{"experts_per_token": 8, "hidden_act": "swiglu", "moe_layers": [0, 1, 2, 3, 4, 5, 6, 7], "router_score": "sigmoid", "balance_loss": 0.000108, "groups_per_token": 4, "norm_eps": 1e-05, "optimizer": "soap_variant", "beta1": 0.95, "beta2": 0.95, "max_grad_norm": 1.0, "max_seq_len": 2048, "max_steps": 16188, "dataset": "wikipedia_en"}
Below are experts of layer 2 (counted from 0) of a mixture-of-experts language model. Rows are named router (the router's row for the expert), gate (a neuron's input weights, with its number), up (a neuron's input weights, with its number) and show model dimensions 0-31. Each number is 200 + 40 x the weight over its row's rms, rounded and kept within 0 to 999.
After each expert's rows: "gets" lists some tokens that make up at least twice as much of what it gets as of all text; "mostly gets" lists some tokens that are sent to it at least half of the time. This comes from a sample of Wikipedia text that the model never trained on. Tokens count by the router's weight.

# expert 159
router,166,155,178,155,215,214,251,247,147,246,188,163,250,258,255,241,197,250,168,222,215,208,156,250,208,120,195,154,200,185,194,202
gate0,198,209,230,185,268,180,179,133,229,207,196,176,192,246,213,219,193,234,238,158,218,288,188,229,186,182,235,211,260,205,218,121
up0,223,169,206,222,148,211,187,185,274,240,251,227,195,200,193,97,144,215,153,221,217,132,230,231,198,215,183,199,193,205,125,214
gate1,197,214,182,191,169,198,200,280,206,208,278,239,158,246,222,189,254,234,192,205,256,126,242,234,175,155,201,163,175,194,173,208
up1,236,177,153,173,261,179,189,107,238,155,202,166,187,166,178,213,148,251,241,223,117,187,201,192,225,225,195,249,181,309,219,199
gets: " was", " is", " be", " a", " were", " been"
mostly gets: " was", " be", " been", " being", " is", " became"

# expert 74
router,233,227,158,220,173,164,301,202,132,236,229,158,190,238,233,205,227,204,149,180,193,226,217,183,271,198,319,302,224,202,166,168
gate0,204,213,199,238,234,205,231,136,198,200,229,156,187,225,197,194,187,257,238,182,176,231,207,234,242,179,271,235,212,223,189,143
up0,145,211,249,162,214,240,203,233,185,187,136,176,164,159,242,192,160,213,174,238,272,214,190,166,202,147,122,217,226,249,180,286
gate1,144,236,167,206,214,157,209,162,224,174,256,236,244,295,206,168,249,185,163,260,111,189,266,195,187,162,199,208,169,240,166,216
up1,160,235,143,301,240,209,130,161,123,274,204,249,193,217,205,252,229,224,161,235,201,217,106,195,200,280,212,200,155,134,195,190
gets: "-", " ", "|", "==\n", ":", " Register"
mostly gets: " Suborder", " Upload", " Places", " Register", " classification", " Episcopal"

# expert 255
router,247,206,149,162,238,272,160,130,232,201,193,236,180,213,224,240,167,217,141,218,152,153,179,176,163,165,254,192,153,215,201,137
gate0,162,175,152,175,150,206,145,111,235,229,284,231,200,123,166,222,218,205,156,254,167,151,211,83,226,178,226,250,198,220,217,160
up0,186,128,201,157,170,248,145,115,222,209,230,237,196,130,217,229,219,176,154,243,146,188,164,156,273,258,212,219,204,209,250,172
gate1,182,239,197,141,232,303,264,131,156,186,253,231,176,266,172,158,219,222,178,194,212,238,55,145,150,250,237,220,225,229,245,246
up1,244,202,189,206,219,250,196,138,119,215,247,214,239,229,199,144,228,215,227,224,226,210,172,142,134,261,235,199,253,222,208,251
gets: " (", "(", " [", " (#", "^{(", "′"
mostly gets: " (", "′", "(", " [", " (#", " (\""

# expert 60
router,209,213,140,192,227,247,230,210,179,233,291,149,200,238,259,253,217,233,168,232,252,234,217,224,199,195,245,129,158,135,211,185
gate0,235,103,238,195,223,177,236,193,270,173,202,174,108,254,274,160,154,253,182,262,235,192,175,248,277,253,255,152,167,238,251,206
up0,282,204,176,201,190,207,275,189,190,206,232,205,117,255,165,283,214,212,117,262,192,280,242,195,229,208,203,162,224,210,198,191
gate1,245,257,235,203,190,188,200,238,190,170,185,192,208,247,263,216,252,186,205,204,212,241,201,211,204,229,182,150,174,207,239,120
up1,175,256,217,178,257,191,300,157,236,122,187,230,220,290,220,203,241,190,249,208,220,228,261,214,220,195,210,181,204,242,207,107
gets: "us", "ers", "es", "is", "ans", "s"
mostly gets: "urities", " knowledge", " cargo", " staff", " secretary", " soldiers"

# expert 105
router,301,130,201,166,175,225,214,143,166,217,196,254,180,239,180,200,170,271,116,226,200,141,204,101,184,236,190,233,222,190,117,198
gate0,237,247,175,185,223,207,193,154,187,213,168,192,148,187,230,194,182,245,157,76,158,161,196,222,252,212,195,258,188,200,211,234
up0,131,233,204,269,183,102,180,237,244,177,212,208,184,159,184,190,242,182,166,229,197,274,222,147,223,173,260,154,189,148,168,174
gate1,123,183,172,207,214,144,171,164,194,168,220,250,195,141,185,122,197,233,209,238,220,202,219,169,282,225,219,267,206,246,259,265
up1,221,173,223,195,165,215,178,311,215,212,181,176,143,272,151,262,190,117,145,189,197,194,256,284,216,168,248,206,210,125,174,185
gets: " the", " a", " an", " entire", "-called"
mostly gets: " the", " a", " an"

# expert 202
router,288,206,141,169,185,196,251,236,181,224,183,144,170,214,212,278,223,243,194,196,247,203,149,142,142,172,268,193,178,162,180,218
gate0,139,204,207,187,222,246,171,188,204,225,168,201,198,114,223,296,243,218,176,206,255,183,187,199,288,97,215,167,210,179,206,238
up0,214,169,273,112,162,221,153,231,254,189,155,263,177,169,216,226,155,170,248,201,146,198,218,223,170,270,174,225,273,164,244,231
gate1,211,180,148,230,165,252,261,190,220,183,147,225,199,241,190,212,172,235,98,155,183,146,149,224,216,108,183,157,216,215,250,135
up1,141,248,209,264,193,227,178,260,207,161,222,197,171,205,218,163,214,177,240,189,195,210,192,256,111,240,185,206,208,198,105,221
gets: "o", "i", "a", "ro", "io", "u"
mostly gets: "o", "io", "ro", "ano", "ero", "ato"

# expert 134
router,210,172,211,182,141,265,237,242,165,223,212,233,276,226,218,186,195,223,149,208,118,222,174,218,214,219,249,196,217,253,218,172
gate0,183,278,152,215,144,212,244,198,244,212,176,213,291,173,210,224,188,196,211,182,232,185,167,193,248,222,256,186,163,182,172,175
up0,184,305,206,189,159,222,228,189,217,235,140,201,264,216,233,197,146,206,110,191,155,258,228,211,221,199,214,169,180,196,213,204
gate1,111,134,200,197,218,210,240,231,178,223,148,253,214,163,229,224,272,212,199,175,192,317,211,181,213,203,280,245,204,269,248,173
up1,231,258,234,210,172,219,125,208,196,183,296,220,196,219,137,196,133,204,171,184,225,129,217,250,241,243,193,179,187,146,139,266
gets: " |", ":", ";", " —;", " by", " be"
mostly gets: "who", " •", " Decision", " -;", "±"

# expert 164
router,151,134,191,169,104,139,251,234,245,274,198,118,205,237,203,215,259,240,211,185,107,133,192,225,316,145,255,281,175,179,213,218
gate0,170,144,204,140,211,103,242,208,174,225,135,187,137,225,221,174,196,186,217,181,181,157,164,158,195,242,162,169,170,189,219,172
up0,280,186,182,140,180,155,246,237,194,218,177,243,154,222,270,166,192,247,260,174,179,239,203,195,277,194,218,136,135,198,176,132
gate1,147,180,213,235,190,199,151,239,111,237,207,247,188,210,190,185,197,162,208,157,230,242,220,236,205,239,170,236,212,199,309,202
up1,274,196,269,176,303,134,261,212,197,166,179,167,185,217,189,172,166,238,236,203,237,233,194,228,210,178,154,277,180,193,217,186
gets: "c", "C", " C", "g", "G", "-c"
mostly gets: " c", "c", "C", "-c", "-b", " C"

# expert 155
router,258,98,175,170,173,190,172,155,237,270,267,219,213,235,224,223,189,245,213,223,227,202,196,119,184,227,221,240,205,176,142,206
gate0,127,188,249,230,227,235,252,197,221,171,260,253,196,232,151,191,225,242,172,267,197,210,177,180,252,184,194,175,248,159,195,225
up0,187,216,216,251,183,193,207,181,209,257,198,265,166,221,120,178,180,228,250,289,151,291,274,188,305,193,225,270,241,142,214,251
gate1,184,135,169,199,193,199,255,187,156,310,250,187,222,212,182,239,146,297,202,218,204,248,216,226,164,185,201,236,257,204,212,179
up1,178,246,117,271,230,205,187,168,294,128,228,188,159,243,236,189,208,177,153,122,295,203,214,166,190,270,200,241,161,226,221,132
gets: " the", " The", "The", "the", " entire", " new"
mostly gets: " the", " The", "The", " entire", "the", " main"

# expert 184
router,176,217,175,127,127,229,172,152,179,261,210,217,220,244,325,246,176,251,201,182,194,170,117,230,175,168,174,215,180,234,227,210
gate0,218,176,152,193,200,222,189,180,223,238,235,241,194,266,302,162,195,267,245,255,242,240,147,233,190,168,136,234,197,220,197,181
up0,231,208,245,103,185,228,189,256,173,198,190,194,194,275,203,202,210,270,157,182,211,219,267,221,215,159,208,235,266,120,163,262
gate1,163,202,208,141,245,199,157,164,257,243,220,237,198,256,250,208,230,261,214,217,176,211,209,213,193,204,159,230,181,189,184,220
up1,158,187,185,124,218,133,241,174,183,255,205,197,236,235,267,143,192,226,227,230,175,157,194,210,202,199,184,219,174,179,225,203
gets: "0", "1", "2", "3", "4", "5"
mostly gets: "0", "1", "2", "5", "3", "4"

# expert 51
router,176,141,202,163,167,240,179,253,209,256,225,247,195,245,230,218,190,233,99,179,243,192,192,192,220,138,229,166,170,172,231,171
gate0,184,162,229,172,236,154,262,202,209,262,273,179,183,208,163,209,187,219,160,193,221,172,212,300,219,180,152,194,219,167,155,138
up0,185,150,227,212,230,186,313,197,243,224,322,200,219,207,170,185,181,213,175,236,211,259,234,219,192,187,205,210,197,228,225,143
gate1,203,194,280,202,232,173,215,178,235,270,168,245,253,197,205,295,177,232,104,138,152,194,190,214,171,132,283,235,200,282,180,237
up1,184,227,151,252,155,216,212,204,165,188,245,68,245,183,169,149,229,184,225,264,253,179,188,154,237,228,136,177,217,95,231,204
gets: " ", "_{", "^{", " $", "^{(", " ^{"
mostly gets: "_{", " ^{", "   ", "^{["

# expert 18
router,197,205,207,216,171,184,193,230,177,219,223,218,219,229,178,199,180,243,163,193,163,220,185,167,276,100,190,183,128,224,190,170
gate0,142,241,218,141,182,171,203,200,183,181,138,100,107,193,243,141,179,115,248,228,270,190,150,211,230,198,155,206,160,201,202,182
up0,140,187,175,311,201,201,186,139,222,170,232,193,196,206,182,93,189,235,186,193,205,161,225,205,167,154,171,268,195,190,129,174
gate1,88,200,148,191,166,232,214,197,198,255,192,163,221,218,226,247,139,204,238,181,174,182,189,185,245,206,235,145,190,231,204,161
up1,220,223,252,181,228,257,252,150,262,239,161,224,171,210,115,270,187,131,267,251,182,134,236,210,166,126,197,189,292,146,237,188
gets: ":", "):", " –", ".:", ";", " -"
mostly gets: ":", "):", " :", ".:", "–:", " titled"

# expert 81
router,202,223,146,169,257,126,168,167,197,182,249,218,231,229,255,245,170,232,159,165,247,227,194,133,190,164,188,301,177,235,209,171
gate0,226,186,237,246,152,203,228,195,233,237,224,248,266,243,176,257,245,214,193,173,219,214,200,122,251,109,181,185,143,201,195,155
up0,109,220,170,151,196,195,258,199,180,166,162,197,217,128,181,194,179,215,251,241,171,162,240,242,167,235,240,193,263,226,182,182
gate1,205,204,216,195,218,186,144,176,270,203,207,243,216,196,244,214,175,243,160,184,237,176,138,149,231,191,157,189,291,260,203,252
up1,225,176,259,249,208,204,121,158,234,181,194,246,177,208,194,220,206,222,139,182,121,206,248,199,138,175,141,142,192,177,147,174
gets: " that", " which", " who", " where", " when", " after"
mostly gets: " that", " which", " who", " where", " when", " until"

# expert 176
router,201,165,196,174,187,141,154,199,159,221,195,145,291,227,242,278,230,222,220,135,158,226,177,261,157,147,179,202,146,235,234,133
gate0,126,219,107,196,196,200,232,198,213,286,268,148,167,177,170,107,250,181,158,203,198,198,221,205,201,195,173,246,204,252,193,135
up0,258,221,211,243,189,182,254,144,262,189,187,241,217,147,200,130,246,162,222,182,177,226,215,198,170,274,211,192,221,179,212,180
gate1,220,212,210,249,282,199,101,190,179,245,179,181,249,184,200,261,263,192,147,249,223,225,218,137,192,235,231,199,221,208,193,174
up1,185,254,158,191,245,152,202,209,173,227,173,216,147,210,190,189,218,205,196,72,228,170,236,168,289,166,211,197,224,233,229,292
gets: "–", "/", "^{", "_{", " (", "+"
mostly gets: "/", "′", "^{", "–", "_{", " ["

# expert 118
router,142,156,173,194,212,241,299,209,234,236,212,176,220,227,177,206,249,240,198,194,154,167,177,224,195,138,191,113,131,266,189,182
gate0,195,158,178,119,184,208,196,223,181,234,198,198,274,187,188,222,162,357,237,168,221,225,151,226,158,214,196,185,153,204,207,228
up0,216,200,133,113,163,193,230,266,222,204,166,201,260,184,192,238,161,258,252,221,213,241,194,192,166,263,229,194,166,229,209,266
gate1,230,140,180,127,225,186,256,137,218,206,253,194,240,159,180,219,189,206,194,137,227,222,183,181,205,111,198,155,261,228,214,217
up1,207,228,176,234,190,174,221,213,151,155,204,214,195,182,222,143,218,258,260,120,220,174,180,266,193,220,177,276,213,172,202,177
gets: " re", " co", " Co", "-b", " he", " Re"
mostly gets: " re", " co", " Co", "-b", " con", " dis"

# expert 172
router,254,191,208,114,225,228,207,228,182,292,187,182,161,224,251,280,231,233,234,258,249,132,237,229,118,197,208,178,147,238,157,236
gate0,294,200,274,124,235,175,184,195,140,195,118,183,210,238,225,240,192,184,196,250,124,240,246,184,177,214,96,185,187,193,145,219
up0,224,246,239,126,204,166,229,225,157,164,141,121,171,237,188,262,217,177,212,195,170,173,293,199,172,159,117,202,188,287,203,209
gate1,161,137,238,99,201,219,231,216,204,221,250,206,206,199,254,236,188,196,197,168,188,244,189,193,197,229,148,213,219,225,273,171
up1,217,179,200,252,229,187,208,203,187,254,277,162,166,216,255,177,211,237,177,123,225,162,323,171,210,230,237,186,193,209,176,200
gets: " |\n", "|", "\n", ")\n", "===", "|---|---|---|---|---|---|\n"
mostly gets: " |\n", "|", "|---|---|---|---|---|---|\n", "|---|---|---|---|---|\n", "|---|---|---|\n", "|---|---|---|---|\n"

# expert 237
router,171,232,209,114,163,166,198,211,232,232,276,187,226,208,206,179,167,229,171,252,198,199,171,180,243,216,180,207,157,199,181,155
gate0,224,151,237,201,115,208,251,134,173,226,251,205,265,176,228,148,187,156,224,205,125,243,218,198,149,159,200,197,186,207,155,216
up0,141,163,249,167,140,197,230,158,240,181,217,189,105,137,231,217,132,236,297,224,129,239,227,126,188,160,232,229,160,225,162,185
gate1,167,167,197,196,243,211,237,152,259,185,231,146,161,206,195,237,138,264,237,230,219,185,165,173,180,203,220,237,207,293,137,197
up1,201,218,175,241,196,129,221,201,178,240,86,272,202,244,199,187,191,199,336,203,150,202,187,190,214,240,217,158,186,212,180,212
gets: " by", " with", ":", " to", " from", " at"
mostly gets: " by", " Label", " ENG", "born", "from", " Starring"

# expert 114
router,244,194,192,227,288,206,153,216,140,222,224,210,254,230,228,221,234,234,165,298,165,235,144,151,183,105,213,181,142,166,230,196
gate0,192,175,188,137,166,190,227,211,205,203,185,179,220,137,198,200,295,167,224,159,182,250,193,236,176,156,176,193,217,193,257,254
up0,242,130,188,268,206,208,192,187,235,129,144,200,217,293,217,230,167,193,186,145,182,233,220,227,224,143,171,254,84,204,149,137
gate1,201,138,232,190,197,172,266,202,206,225,219,168,192,192,240,197,261,257,149,192,209,155,246,244,261,163,246,142,309,227,191,236
up1,206,198,201,234,137,225,200,136,193,147,197,257,233,162,240,198,212,157,249,161,237,191,229,195,223,287,248,247,162,224,249,215
gets: " Me", " Be", " de", " Re", " Se", " Is"
mostly gets: " Me", " Re", " Be", " We", " Is", " Se"

# expert 119
router,213,191,185,240,202,170,281,157,223,214,197,164,165,245,216,257,250,204,161,172,204,204,159,144,220,123,262,255,205,227,211,197
gate0,154,142,198,248,187,197,232,242,225,222,239,220,66,177,176,143,268,241,281,243,187,230,215,171,201,283,204,292,264,251,154,208
up0,207,253,198,178,118,211,192,198,198,226,181,173,260,197,273,243,157,147,103,177,188,190,213,196,192,183,193,127,193,160,165,173
gate1,219,229,177,276,176,157,221,218,178,251,163,189,190,178,259,143,190,236,208,232,207,124,228,170,135,217,196,282,195,251,155,151
up1,214,224,177,260,283,174,206,235,157,207,211,202,227,199,230,144,219,298,237,203,201,149,198,161,265,209,167,238,260,269,138,146
gets: ".\n\n", "==\n", "-", "==", " the", " |\n\n"
mostly gets: " median", " Animalia", " MPC", "DST", " Socorro", " Places"

# expert 92
router,184,209,154,216,237,206,186,177,156,277,220,194,300,253,312,240,235,250,176,198,159,205,71,206,158,192,185,222,194,197,272,210
gate0,213,186,237,262,206,206,91,183,255,210,229,212,248,157,195,157,172,176,195,228,233,115,106,252,181,175,153,152,236,252,234,185
up0,252,210,226,201,205,185,191,185,249,231,247,160,250,163,89,186,240,171,201,172,238,185,199,295,205,274,191,239,230,209,221,111
gate1,199,199,153,151,133,257,174,190,188,190,131,266,266,235,205,178,210,161,120,300,211,231,173,183,166,210,191,175,276,173,181,234
up1,172,229,234,246,259,107,204,233,195,204,246,192,162,181,225,203,195,235,231,139,201,208,222,245,222,182,219,236,122,279,224,158
gets: "2", "1", "3", "4", "5", "6"
mostly gets: "06", "01", "07", "04", "mathbf", "02"

# expert 120
router,178,232,213,111,245,163,228,140,140,208,226,110,132,213,197,276,201,236,202,181,162,213,171,239,241,142,161,286,145,187,196,201
gate0,169,178,183,170,285,205,249,205,213,172,184,154,212,165,181,197,159,160,245,204,211,252,249,217,286,235,201,249,160,241,201,165
up0,202,190,200,176,180,182,254,186,198,129,151,207,164,188,216,203,147,135,203,262,145,238,172,118,173,194,164,170,190,266,267,196
gate1,178,188,198,141,191,246,209,233,204,215,258,164,173,196,159,210,155,188,205,230,197,181,169,238,266,154,187,210,146,175,117,151
up1,267,174,203,250,219,190,196,115,218,157,203,272,222,194,238,184,167,220,185,171,160,196,148,139,195,241,138,190,261,190,265,247
gets: " a", " and", " the", "ic", " or", "able"
mostly gets: " did", " There", " main", " heavy", " relatively", " simple"

# expert 183
router,232,188,197,191,148,223,228,177,211,247,197,227,167,245,222,177,151,256,188,182,252,164,197,175,141,145,116,144,196,189,185,153
gate0,251,185,172,200,188,212,255,154,175,260,131,168,213,186,182,195,157,211,259,143,205,191,159,237,160,264,184,132,167,197,239,226
up0,186,201,183,252,203,216,173,208,221,203,166,163,247,214,207,176,225,162,166,124,221,229,221,175,183,241,211,157,238,192,239,229
gate1,190,134,210,143,206,200,170,207,187,222,217,189,154,228,199,198,145,196,165,132,162,207,197,176,156,207,162,176,167,261,293,238
up1,205,250,116,240,236,177,171,198,258,202,180,201,164,205,192,194,236,169,231,157,260,172,253,202,245,180,226,159,199,235,156,178
gets: "–", " the", " in", " for", " played", " to"
mostly gets: " scored", " take", " won", " scoring", " win", " Goals"

# expert 79
router,197,222,120,148,282,114,208,212,240,268,214,224,176,232,313,288,189,194,160,167,216,176,185,162,232,188,213,261,210,175,249,109
gate0,168,207,201,222,200,138,200,260,172,304,136,241,237,189,160,223,220,147,247,253,194,199,223,178,147,185,190,174,167,202,254,214
up0,225,169,199,187,152,202,195,153,316,111,186,158,188,202,188,164,150,177,178,205,165,235,245,186,235,213,282,285,246,230,197,214
gate1,167,207,236,184,193,204,158,275,219,214,144,183,212,155,288,304,188,127,190,232,197,276,184,179,180,189,205,244,207,214,189,228
up1,193,192,192,127,183,179,191,201,246,160,277,172,145,184,201,164,209,181,152,157,209,154,134,224,262,186,155,227,219,208,235,209
gets: " and", " that", " In", " which", " but", "In"
mostly gets: " where", " when", " until", " because", " However", " before"

# expert 124
router,206,193,127,234,275,225,210,231,153,237,211,161,247,239,232,217,233,235,188,216,261,228,187,170,201,225,260,195,177,153,263,116
gate0,170,186,190,217,180,212,162,164,143,207,247,183,160,160,205,115,188,245,186,144,177,194,187,179,273,230,228,265,200,212,218,180
up0,169,164,206,203,153,139,191,198,232,227,197,234,121,261,154,216,241,172,213,197,213,253,257,234,141,259,209,240,195,182,183,198
gate1,226,139,174,186,223,151,182,220,173,143,121,214,203,176,328,183,188,204,213,232,181,184,202,132,159,247,243,174,191,167,168,254
up1,192,157,255,227,236,232,201,238,156,199,116,228,215,178,273,213,195,192,132,205,189,112,154,164,197,170,261,117,225,190,198,179
gets: "-", "\n", ".\n\n", "\n\n", "=", "==\n"
mostly gets: "==\n\n", " ==\n\n", "He", "See", "})\n", "Plot"

# expert 191
router,188,143,204,247,151,169,159,175,217,197,258,164,200,225,279,239,264,253,256,169,235,226,173,200,183,223,215,163,135,210,224,170
gate0,200,264,257,243,154,197,182,94,142,202,259,160,225,187,251,75,176,271,252,248,233,188,200,230,212,201,167,174,165,223,173,172
up0,223,191,102,198,172,237,186,204,239,207,167,169,230,194,146,171,211,225,186,190,170,239,231,246,155,214,199,155,199,234,231,193
gate1,233,233,245,206,226,214,171,213,212,143,166,254,180,159,191,272,196,235,223,187,197,266,230,140,201,205,262,176,199,146,178,243
up1,203,154,203,144,269,152,251,167,222,152,179,161,236,209,254,216,214,232,262,200,217,301,208,158,245,160,139,181,239,113,137,184
gets: " the", " The", "The", " New", "'s", " His"
mostly gets: " The", "The", " the", " Your", " Old", " His"

# expert 91
router,244,141,189,169,201,230,187,280,131,214,214,106,174,214,187,227,218,236,191,152,110,186,178,178,221,178,216,225,136,226,228,206
gate0,232,235,193,216,159,186,177,245,172,253,166,189,174,149,187,209,147,146,155,213,175,180,245,140,177,132,193,154,207,190,196,125
up0,225,254,217,195,186,236,140,159,191,253,211,275,219,217,127,290,155,152,174,238,213,163,270,178,194,173,197,167,183,205,237,116
gate1,204,194,198,106,205,171,155,172,165,191,227,84,229,190,246,248,121,162,193,182,207,106,205,174,238,223,193,234,167,219,248,199
up1,250,134,201,179,235,191,121,197,153,167,210,156,259,188,238,223,144,137,149,219,179,138,220,236,183,203,255,240,180,170,274,217
gets: "-l", "-c", "L", "-d", "l", " l"
mostly gets: " l", "-c", "-l", "-d", " pl", " d"

# expert 67
router,279,186,204,253,228,241,147,208,143,201,236,229,170,320,250,202,227,263,159,161,214,147,96,142,166,138,275,186,155,183,162,192
gate0,218,182,161,242,187,271,169,156,223,261,194,178,197,160,264,202,132,190,227,164,169,162,209,237,212,238,272,148,194,182,234,193
up0,161,201,222,245,197,283,219,150,189,219,209,221,203,125,280,211,148,244,201,134,170,235,254,216,280,217,235,144,203,163,266,230
gate1,168,165,233,202,168,193,172,146,144,194,228,249,226,208,182,183,176,202,207,227,209,178,123,187,216,166,174,202,130,137,204,144
up1,135,275,176,193,184,186,254,242,153,162,166,175,161,247,188,223,258,126,217,230,224,168,216,150,207,296,172,197,187,219,206,124
gets: "0", "6", "5", "9", "4", "3"
mostly gets: " century", "-century", " ago", "–present", " BC", "9"

# expert 156
router,226,190,197,238,227,225,312,230,121,201,179,192,297,205,243,238,229,280,197,287,154,200,181,194,263,144,221,136,90,146,178,210
gate0,211,247,246,269,181,239,236,248,113,176,161,226,218,180,265,223,160,245,152,214,166,231,191,246,195,181,199,152,139,203,194,174
up0,197,170,236,274,187,238,217,238,115,169,185,283,197,227,217,162,217,203,180,140,163,183,164,268,231,144,246,194,262,186,205,144
gate1,210,131,182,186,175,226,296,170,155,247,176,184,290,233,230,265,162,268,233,230,124,220,178,270,163,190,191,221,211,210,180,155
up1,194,159,209,218,273,151,171,240,240,150,164,212,163,219,176,183,221,164,235,235,137,150,138,225,257,244,250,159,257,170,207,197
gets: "e", " He", " he", "he", "ie", "ine"
mostly gets: " He", "he", " She", "e", "ne", "te"

# expert 145
router,200,229,183,256,165,195,186,234,214,218,250,211,162,223,212,200,206,249,129,130,164,259,172,157,228,212,229,242,219,223,256,157
gate0,155,175,171,262,237,212,158,125,222,186,206,195,198,174,182,227,144,256,206,184,171,201,159,156,283,109,181,252,261,247,209,221
up0,141,259,244,106,245,183,239,275,180,234,205,232,228,209,204,159,225,152,203,226,291,194,206,215,222,242,193,244,226,187,221,238
gate1,247,154,211,151,224,132,191,202,188,238,262,131,87,217,189,206,258,197,264,190,103,155,196,177,221,204,175,211,183,216,164,232
up1,194,215,189,155,254,212,268,178,218,210,219,176,260,240,173,131,104,162,158,271,207,237,214,187,231,179,266,196,172,135,261,224
gets: " |", ";", ":", " -", "\":", " Conservative"
mostly gets: " |", "–:", "\":", " Conservative"

# expert 242
router,169,127,190,232,167,256,225,266,243,259,219,127,271,240,226,238,175,263,153,247,163,174,187,194,188,164,169,174,157,221,203,221
gate0,214,253,193,202,207,230,215,145,227,214,141,175,182,159,217,223,179,165,201,259,251,201,200,138,229,224,221,194,133,225,149,245
up0,146,298,196,148,251,156,182,260,153,211,250,277,227,167,153,207,238,156,257,163,227,175,184,206,215,179,235,165,244,279,182,193
gate1,248,129,260,101,157,182,222,231,271,257,242,156,299,172,203,218,227,223,195,154,172,207,219,230,191,217,173,177,208,177,180,182
up1,217,179,141,126,256,185,194,210,208,211,199,181,167,149,311,165,216,206,208,193,210,194,221,221,191,182,191,156,197,293,138,172
gets: " J", "j", "J", "M", "m", " j"
mostly gets: " J", " j", "-m", "-J", " rem", "J"

# expert 250
router,174,202,162,172,182,238,184,228,214,253,185,204,195,191,236,223,144,234,133,146,211,209,211,205,147,114,222,204,191,231,226,223
gate0,157,177,176,230,180,225,223,204,215,237,167,136,181,237,211,198,188,205,142,227,204,249,229,192,177,174,158,245,228,218,189,264
up0,183,229,199,94,202,271,242,202,92,178,216,172,285,185,224,227,204,102,233,132,254,246,173,193,224,275,202,223,138,246,200,213
gate1,250,194,220,188,170,149,238,206,202,224,218,122,209,263,170,206,198,198,188,213,170,252,194,151,221,100,158,189,179,203,223,238
up1,134,196,200,207,243,152,192,239,187,205,214,159,206,126,173,173,180,204,187,166,198,195,186,187,235,211,175,197,148,202,155,165
gets: "\n", ")\n", " |\n", ".\n", "\n\n", ";\n"
mostly gets: "\n", ")\n", ".\n", ";\n", "\"\n", ":\n"

# expert 87
router,177,190,160,227,204,211,238,147,132,208,210,126,181,208,197,292,262,240,133,131,231,231,201,156,217,153,257,208,198,197,189,162
gate0,182,218,192,190,189,146,219,161,240,216,190,145,182,177,188,203,236,222,239,190,201,171,192,208,257,238,217,239,229,260,179,197
up0,196,229,188,241,237,197,235,131,223,145,314,221,191,211,122,202,209,158,258,196,220,277,196,200,247,219,191,191,249,198,183,240
gate1,213,163,200,222,206,145,220,163,199,167,264,126,217,207,206,217,276,171,182,130,269,167,190,163,176,187,261,193,246,174,168,207
up1,224,199,190,206,225,190,205,155,217,167,285,133,202,199,189,204,268,195,199,131,246,191,188,196,177,177,218,214,259,167,155,213
gets: " D", " d", "d", "D", " T", " p"
mostly gets: " D", " d", " p", " t", " l", " b"